Weights of a small mixture-of-experts language model, trained from scratch on English Wikipedia.
Training: a variant of SOAP for the experts, 495M tokens, 7663 steps.
Below are experts of layer 6 (counted from 0) of a mixture-of-experts language model. Rows are named up (a neuron's input weights, with its number) and show model dimensions 0-191. Each number is 500 + 50 x the weight over its row's rms, rounded and kept within 0 to 999. Numbers have three digits each.
Before each expert's rows: "comes after" lists some tokens at least twice as common just before its tokens as in all text; "gets" lists some tokens that make up at least twice as much of what it gets as of all text. This comes from a sample of Wikipedia text that the model never trained on. Tokens count by the router's weight.

# expert 13
comes after: "1", "2", " H", " A", " O", "9"
gets: "th", "as", "ry", "ch", "il", "y"
up0:586563531552486554446466530485497453551483455506458369504486531497470527538522447478533528474451423433541534523475506435542510517506440376496518493569445439454565466530389564526523462584506549438545388576550557489548542499442506432541614469548427549500445500415594545449530501494512465474447548451549461485550507648530445470501497443554536419412477512530497523574489505468513475468561589448452630464506561556634502464539506418434487545488507528530512524452514412521459501542553499539477443537505551480503486579560540520513445477423442483587499464513517450492493517564458394476

# expert 20
comes after: " |", " |  |", ")", " |  |  |", "% |", " is"
gets: "\n", "ly", " n", " also", " are", " N"
up0:499439525422454502489428559450532488496401561441492551385518558451552433506518548510563523527479514540498499422557442505510467523493535583519460491510469493570505447458566436423525455584563545521543490473466410510606478512481571550576482420485470520483556523531467488446472515630524470555434551515515405382505514509520460458471618526544426466521507499477467436510470490607428464541484588515530478564544585513504609492504516547536504528427526510547464584524510556498623500465482563554449518446455507577456483539630453543427491481458462406469470486419445586465577458512489476530

# expert 1
comes after: "\n", "\n\n", "-", ".", " was", ","
gets: "-", "|", "et", " In", " up", "In"
up0:475540429495475496525454488540591461527506503515464583430488461359542520488535443454511494623528570492563590474476505640591536649629519491453483547544519551504503471553469557430498455508465448508453379434509449476465518550525497519401501534568473470553488455482479493569539486467512494464471516466551438394493526538486503410576493508503504456472525540575459498547452431465404531601555459489436554534468445433497544540486586555414434483531491453519496453547476512486487557508478561571431590436494542471447541421524542555527483547453463500550511476598552440516497509493563435463

# expert 19
comes after: "\n", "0", "1", "3", " on", "4"
gets: " | ", " ", "| ", " in ", ": ", "; "
up0:419522590433461454482476575541544464427479481430512475503498542493485511496468478562499592533358442465524503500500422410547574364463528481479560493532531438484531523496554565443491422489583589383515577419523491495446442450580456537470536504428545473507466536561557474538464477518501526534586575471577543521497490561541448470559438513633611452509413490488427465479511516475498526581456530416403590506498491442497426490499540452484506533599500544493469494530478539478577573489530576447505517483480458453479517522482435510530414473536591455490557394464509550502592481504456521517

# expert 23
comes after: " | ", " ", ", ", "| ", " (", "–"
gets: "1", "2", "3", "4", "5", "6"
up0:448521528518382512481458496533563530453561452521569556535445512463504463551428487626561537445500525424599475481457476552565591424525598522525424508488509486459408497594477493485485521424543502497575510427513412466423472485576445431522482540398488469478490458570441495508433481489439614581474517509497486459523449542564395506578481534518561468425457461502516551486456544590450523545513476530568455471493528495564557535474462510461493525572475532398448578553536475549586483509491467505457457505537575455605465425526539491475542501548424485419485474586511453587436469500437551594

# expert 3
comes after: "-", "–", " | ", "m", "am", "b"
gets: "f", "un", "x", "0", "ter", "le"
up0:484436476504546511458494463550406448530431448511531588412379348548453444476429456471547453521541462466504510561496413498538510432525524503557355597540490420520500536513414512460560565520636365492477478401499449452507462443535438481520477571420511576514519610558480533474494448523528497539497516492514535467506444500444475616584464514570517538518557532558477462521477541485484507552506556470542555438479476439502499444538410553459484509550557572501522543472453474536517477481491469529496490467413547451584516533549462487525541491489512600566557463567437485452464582534554454511